Below are experts of layer 5 (counted from 0) of a mixture-of-experts language model. Rows are named router (the router's row for the expert), up (a neuron's input weights, with its number) and show model dimensions 56-111. Each number is 128 + 24 x the weight over its row's rms, rounded and kept within 0 to 255. Numbers have three digits each.
After each expert's rows: "comes after" lists some tokens at least twice as common just before its tokens as in all text; "gets" lists some tokens that make up at least twice as much of what it gets as of all text. This comes from a sample of Wikipedia text that the model never trained on. Tokens count by the router's weight.

# expert 44
router:137152107147126097123098102141109110097142118098123088151139082104138125125149134110198103144060169142156160134149131089144142155126105141136145113105089142129123127117
up0:137112120108137123104085124134114100118105125125124132089140096132118166121133141121122132138144152090143133141154166151109156119125115151163119104141107115130122134122
up1:151135132098111109124163122104128109131180071146159146102102113130142140155149125130105149085096067113110121109073145133123140150134111132111117164087142138133118138077
up2:133083116120174194130134139129098158115137118161135150137125158124142163111151124145116130130066121146118110156141092168135089128107135134092124118108156101094120152113
up3:132163176140144123126066138131112164167139151106119103112118166126114094117128138088129150114119100086117146146157148096105081138143106103088142146148148121107113129112
up4:126127098127144138167147167123133135111121099148172189104159119132120133145117137124085126118105166136112114118113112139119131140069094115118170095130113152149151111127
up5:119149106131151153131109133122148118114119151145125080101127106123136147118130107158137105188129122117119124136125099113135102110092165144151115107077186125152064124117
up6:061124153111116114125079138108118145134102125133154089141155137117121134154116123094114183118186156131142144122131168115131130110161143102123159122187112140096149169091
comes after: " |", ";", ":", " (", "–", "|"
gets: " 0", " 1", " 2", " 3", " 4", " "

# expert 42
router:120157165113123098125099146130130184147106108107116180152130158106099163129137135139078089157142074139124148112133163152126150136157114177099142115124065144137116137084
up0:109150148137145128119138168116140090124207203138150153131158165124134126104161168138150090133174133118103158135155164141116133146131168091132169084127098105139133153137
up1:091152132151078094120095150109128127139146097085106109118150121161108133091142110148127173134171069088142136135164157134142128081139111122159148122117098151110169123152
up2:188116124111138105120097129100116147171099098112101105154091106115116144120150146122131121149141094160143141142151130132142103101119123108116157172149146127128084123113
up3:122127165126156119148138139115134137117108149100139109126119124156073110102161145146170135092082136141093138080127138119106109146124127099136100132156101102135132086118
up4:141087113152123127120137134142117114114119115135146156130109132116144123139147167123109109103140125086148115087149184121128127108197136135110159131139143093068128137111
up5:122106104172130177126125114116123142156116100123143168107117083163141165137132111090155130117068123117116150107106134096149171143126157123118108118101140174083110096105
up6:121143156167119151139130139094137113102087126084145147093204122118144160107116103151103135132089160109095165091101126070114162152128170097109130120110098124093136137102
comes after: " a", " an", " was", " first", " is", " two"
gets: "\"", "'", " died", ")", "”", " \""

# expert 2
router:131184136121139147118094153135145170100122126141139123171121171151079162127115114145109121136150097165127151121096140099134144121121091153045099128101092103110103127118
up0:146137165106136096120145130097144114114161140119102114147135111167086124108147162166138137129125158165093125122150134053122112098126085116115100158107131092106121131157
up1:107153176143126102111110125108151087191128138096111128120157132138173140147135131106132155108133123120112141135123150123142131142141166160124166148111142143124123131129
up2:111092099124136176102166138104131117114120124109184109110134105107146112137152125113135141162080104126127100118132152140102127133109183140106167117065114108142087131106
up3:127132090090139137117139121075143179103150115116150162134125128106170104155126114100139136139133134127148158130120135129082072099111073131103147084164112162152154169136
up4:116134119133124092122082106134126139138120140130133148158125133132135146129153158113138157170067154103132152132149143157111136154089104135073165091146104199093099127127
up5:098161165167093118111144108126130127123113123126108114158153099121127148143064150116097123110158115108133076147100133109154122150157142135135146116154172161151126152138
up6:097156078117140168093131105145104160131128140162178135110166128133173105129119117096114155125121125112136116144160141175109141135152132122114158129124116081116151106095
comes after: "\n", ".", "==", " =", " ==", "==="
gets: "\n", " \"", "==", " '", " ==", "/"

# expert 55
router:143165111132078174103097114136145136069164126144115162146131147134102141128140104136142161148153130055114137103143106104129175099113121122139114109102106150131113128127
up0:147090123113172148095147121169154133127129106128097080159195151113131169071118133104082115127158145110132119132142114124110154115126137108126149085106144167118119120083
up1:140139113123112127109145132106110118123127118160135101172141101101159181138124116133105105164131129094147138090131134151135117192130150114150112135119145114098129108126
up2:199135103156136121128090133126144126080123166136102156137109134136137154138098107144128113135125141146077153142139110153134127131102135089165118125140110107081141151174
up3:114139133122126151160138156111152088124171152115161107167090168137188131122120124106122101140120102114134138143108160134173145070120140131151167114142104107121188100119
up4:121158142107142127197137124166083142133117172115119097126133147089101140128146128182099151130120161154128104124171135133121118115114097108156161118151111120142114146076
up5:152128099113117185115134136079145124094145116179130117113160117105103115134157119134108159142133136148121155122173129115094151136149121119141134127137084155139124135109
up6:125138111153144104114133107111096120140119127139124112138126177148110089144160149124107115127108140116187127119141158111129109105114136141116124158123131094135114182139
comes after: "\n", "\n ", " has", ").", " Type", " Born"
gets: "-", "|", " -", "The", ":", " •"

# expert 3
router:134136155143161098090112134138134126133142112126106139180100131147132100120189125137149111162159117106172103170122147155143168099092114108114103083135105113130125103165
up0:154125113159118133140172119147124113129077121136092097140145138120151130095197131130124162124107104150124126170161147060155124145159134134089119136131125171144123107154
up1:128108085165121083161122120127112110119083117106133102131137113140143155102158154138142135138151202083120121093114183109090136118129121119131148162098105099143117126120
up2:097132144105141094133108115149112119154152166136098167137075147093120082097142086121160091143099146139120119124176106151114124145160101160086161143099147133105154094152
up3:137141160125146138135124110129105120159048116159138087130136096105119152150130108148129132139150140120141066086128118083156122118150139136109097126131132131165181125149
up4:117148103122131115158089131114126143113109144107116089112142154126113122136151068157098118115126152174103127127176133132120083119106135103117143123139147113118156145159
up5:143119102106171120119133151128143185112094124122131137111136125125087162156149163162121164117080161107095125148129107055126116136128152091153161126182098156122166149116
up6:135181116119148124127157139128140132138158087110160108111156084137114158111137150136069146121124121119102100136104121096154130164112152104137119093100129108151134113147
comes after: " the", " of", ",", ":", "-", " and"
gets: " P", " S", " D", " T", " B", " K"

# expert 8
router:114165120163106128110133103133087118134115096123149167150132124131075176144139130113133149100079074194108132122088101063152164122155087123154136145139162143120124130137
up0:114156125187122134099133123093105122165090107148108109119119114126120119107120151155159142125113154096124170104120162162157121156112151129141127118162130124150152118131
up1:144133079111084123159167147103112134086152110144122137086085094126153143138128145152148154111139116128111137113146100125157104138092077111130104130160138102166091148122
up2:112127086145166139122133116119113131096087151162118108134136117142149115144138123106111139142108104138170083143137077182154147104130126139109123176147162186164135112172
up3:124132160120120145123166131163113103118106070166144089149148131163125139133079161173111196155088156173079140129101132088153121144135111119193107107140164072133142119103
up4:133146089135169137146137135150109117130157175151129142130152139119159147117153090089095112123122145110124137123107111130137127149146094155105136104135094178127131153157
up5:101111126164147148139186142137160123155157130104111119145115101146136138148105113151152125097120070128115157156099131122128150141110104139107161180155160093139141115145
up6:102130120141122123151109147148126104099129134141083192181094146130130122127104128128121142151108133110111147127160098108123126135110132121125073142130111139138168138116
comes after: "\n", " by", " Coordinates", " Born", " Label", " "
gets: ":", " |", "-", "|", " /", ";"

# expert 36
router:108106113148110130138124116125124173121159147141153140098111071111109114133152143102117112132023181154110111112142152161114128088128105116101157155128092148124112162116
up0:091129081130164131112131114147144144152141130113136129082132094079120127124108086140117114112133139154131146181124136141141102090154106133073102125149146134115126102095
up1:112137134134108118111104113143111161158131122140124106082091155124127163147162136127148146139117133106124117191116159116088154121124151123134120155127126141135086125151
up2:153133073125106126114097127136119118132125128120116100125109099146119114112184123128149139136104165132129144109121112143097121099154126096124136148120168124132109142082
up3:148113145142105109105109138131119136105131085158084082141148126145104150160146117128157085115084099152127127144108159135110141154128140168121147160127117174128103124127
up4:116111090136165138140112101148125143114128148073112105171118117154092114128111124091101089159142130117156124115136176151107117141101091126123140129144139118128119151124
up5:137143087118090092071162146129142161109148121146125141106122069120126161149098129133135095074126120169138112154124125132148111143134123093105117137145097144107114144113
up6:111144158107106122102100122140114130105134179179152147149099150118132125116149117153147081173156186120134104135147154148113148137108120113131172139133124154164159185120
comes after: "-", "\n", " (", "|", "==", " \""
gets: " his", " The", " by", "-", " her", "The"

# expert 34
router:112132128141142076136111140129110104114110142101079121152142089116121110135148129133175127130071149091118177150131138127127150168147141112104119136136117122099097089130
up0:143149112130126184151117084129156145102149075115136103110094122109105147120099165105125180110156165127132135137122164125112144178143134093148160131132150112129167156118
up1:119080122115136160159129085159129120144159088123139112168165142134159092153134132087129119136164125134092107148137141137120134128132134151173128120120098123139120146124
up2:161155128168105129117118106129157143116090140077117118122124128139103113151110131119118073137107150121152126147135105163150118213115103126139111105144145115187136185128
up3:138167091081108129134156144111146132132114139126150082123099133090106104133088113145176138145121144136161117142145152123147152140110128118144113120108098153111117164182
up4:104125104096158121129116168126103130123106097114108135125118095138148103123109130119105099142112132154150129146128124094114147134124172141086118119135128071117145158175
up5:108160164115129136120094158145128164124147106110133161082122153127104154167116137122132119136053145142098119163150129138119097109111136132115119147150162158138144079160
up6:144140121108130147087118152125150153136124136106131125147148149121125121099173160109166144139083118105100097118113115173110093170107125118107105114156121116151112165108
comes after: "–", ".", "-", ":", "/", "6"
gets: "1", "0", "2", "3", "6", "5"

# expert 40
router:102153120141116096137114170129132152141156088133116166144132123143111098133140122115106066133172089185105155101142115128049097131100152151084157105116101150118129149128
up0:112165172114127099155099113099100124112170133149131131125159151155141152115132114112140111128060100092138132153130129124117081127142106114109120134087154082133122165171
up1:089088132137159108095119146163156116124142099090164086142113157161105084132108122147140145108132104118130143160132130144123139123147114127100115111150102138133102121140
up2:131128117137114122155106131122154116136133115111125113164125131138086068131126140092138149153081156138090125139167129075121126124127098152144117109131127119129143144128
up3:154098137130124139118106143138147122133114103156111151148100103119131190156065185141108082169144118097100072149128158078126116159115103118127146100156126141152109108166
up4:133085150143140060109142141082117120146122117131125154124113183125103115137131109156145123155136121122144131121102104143132103149155114096105124098123100122111129103128
up5:158175160095117107095118122109067149148134142135108133099108145140145120106126117140158067152122148112095076143146114132150119166097102192101161158107125137152132126120
up6:126142174108132094159078122126187149143112167097104107126137096140159155093129097172113134100121102186087126105087129114135131123114195111096107116123157165147155103167
comes after: " the", " his", "'s", " The", " of", " a"
gets: "'s", " first", " his", " the", "th", " its"

# expert 1
router:124157102127132101144128162133146137114161111129126031136145101123121127129144107106141118149179169096146096101125128151137205121116159143115082135120138086149122157130
up0:118155076174147121108159141140113138132143137083103049135118154113133140126128143117122189101145139112108204160156094109116109127131118123120136151127131158090100118136
up1:120109114118109116150086113124119118068117145106137126153137180117149080166132125114155155132106102156135151154151126100109154091106119116147144124161102090100086139177
up2:130163062190172102121180128157146112143114109107146128145113104139170136112123171117092118095082122146156110147122089116159131140117099117131149129135168120126131152112
up3:160162118141111157163104095135113110110120123120145114144151124157130160137046132098148136079115137139149144099133114133121115147128125091124110106096144104105100086155
up4:140130138131123174186155112093122129122132106086153127137133103109159132102107146148101107126125162074144144085124174127122123113092096147144133134120144130144146104132
up5:119101133151120145095112115120097134146145054111117126166119106131115125118136135125151109185125171139125133107153109083132095091120132100141093148122103124168091112109
up6:121088123151062140118109120114122105147096124115142108108125153119129124105104132126162135155132161130162143137136083138145162162103141159158113108122102117133088152123
comes after: " G", " V", " S", " Ch", " D", " H"
gets: "h", "u", " H", "j", "w", "'"

# expert 22
router:119142117118133092130094114128137133119096099085112114092115102116094152140100125116198162138121215077122153119138151145111124179142133129146119124160083111104140155106
up0:103093127123127081125113124147116135101128119178163148142116130114157148159095138116154148189101130116149154094144104148159100128139155109148116154110176129122135157115
up1:169146118138167097147148114119097110141109110118118090159125140127157149134134108109134081104147109108125161118118104071158125115136133100150123113117179168105113111115
up2:154110137121182130100102098137166173113112125123089140179137127172141139151146168168099142105106133110116107140134121127134132104107107109149190127191153119144137135151
up3:145112189156111113117084130148148130095080138126139174100123113127120122118086145147112101116141144111120138173122166141150077151131134129106120131136124120127142159150
up4:144136133126151125098136135121099132141139139149114201161114079111115120142128103107127087169155113137130119139133117159107159146137159098092132134132093124084130144151
up5:135119158136126118143118120151125150133130118130149151150153136140139156121121115125095105140084141122103173167108165113114134156129146125137164158157091102139137119127
up6:148154105134141158074123157128135132116130102081145113106177140159118130082098083107143134149118171087129141136123125140159103127131162134145105128145136110161139116080
comes after: "|", " |", "-", " (", "–", "19"
gets: " ", " 2", " 3", " 1", "2", "3"

# expert 62
router:104135107137108108115138134129123173112182132090134146143140150128126120128137120146124101159125134144116148121149134159138147166162108174086091119154093159113113095134
up0:102134138139108144140125142135154132104125124124112162145175152134144143143090148102157145152133131112119099107127159122081149095144132158158105104065115122122127123140
up1:126083132116155146121140104151143091153138141104098146123130122134213159121158136124156130084110108047158167124137160138138136170126121141116111149141133161162154131149
up2:102129166101133162123096146139117170150136154192159119100080082122120090149158134158118081144170140139129135134129129109078123162119176162107125144155111106160162132099
up3:143159120076119132164152130123159146170104122080100157134128137133164158110149138108088122142085103112095153117142124177117141098095128146112128095119109079126111132098
up4:127149161128115135131151107094145128115104141100168102141158163140093137106125149098128140153126122176124100132126179145126142096136111131173128151108133145178154046153
up5:143135113149098140188108148163104075134104111139112109158144142113139140174109120143144080123160136134107124103100145108104169081129159137153134087162126141159086151130
up6:139102141142102122134133148140059114112134088121121168149122128144177121145105105160163121091116141105150146101153171134137124206099125124168131119122145106130154147118
comes after: " of", ":", " with", " and", " for", " $"
gets: " 1", " two", " 2", " 3", " three", " 4"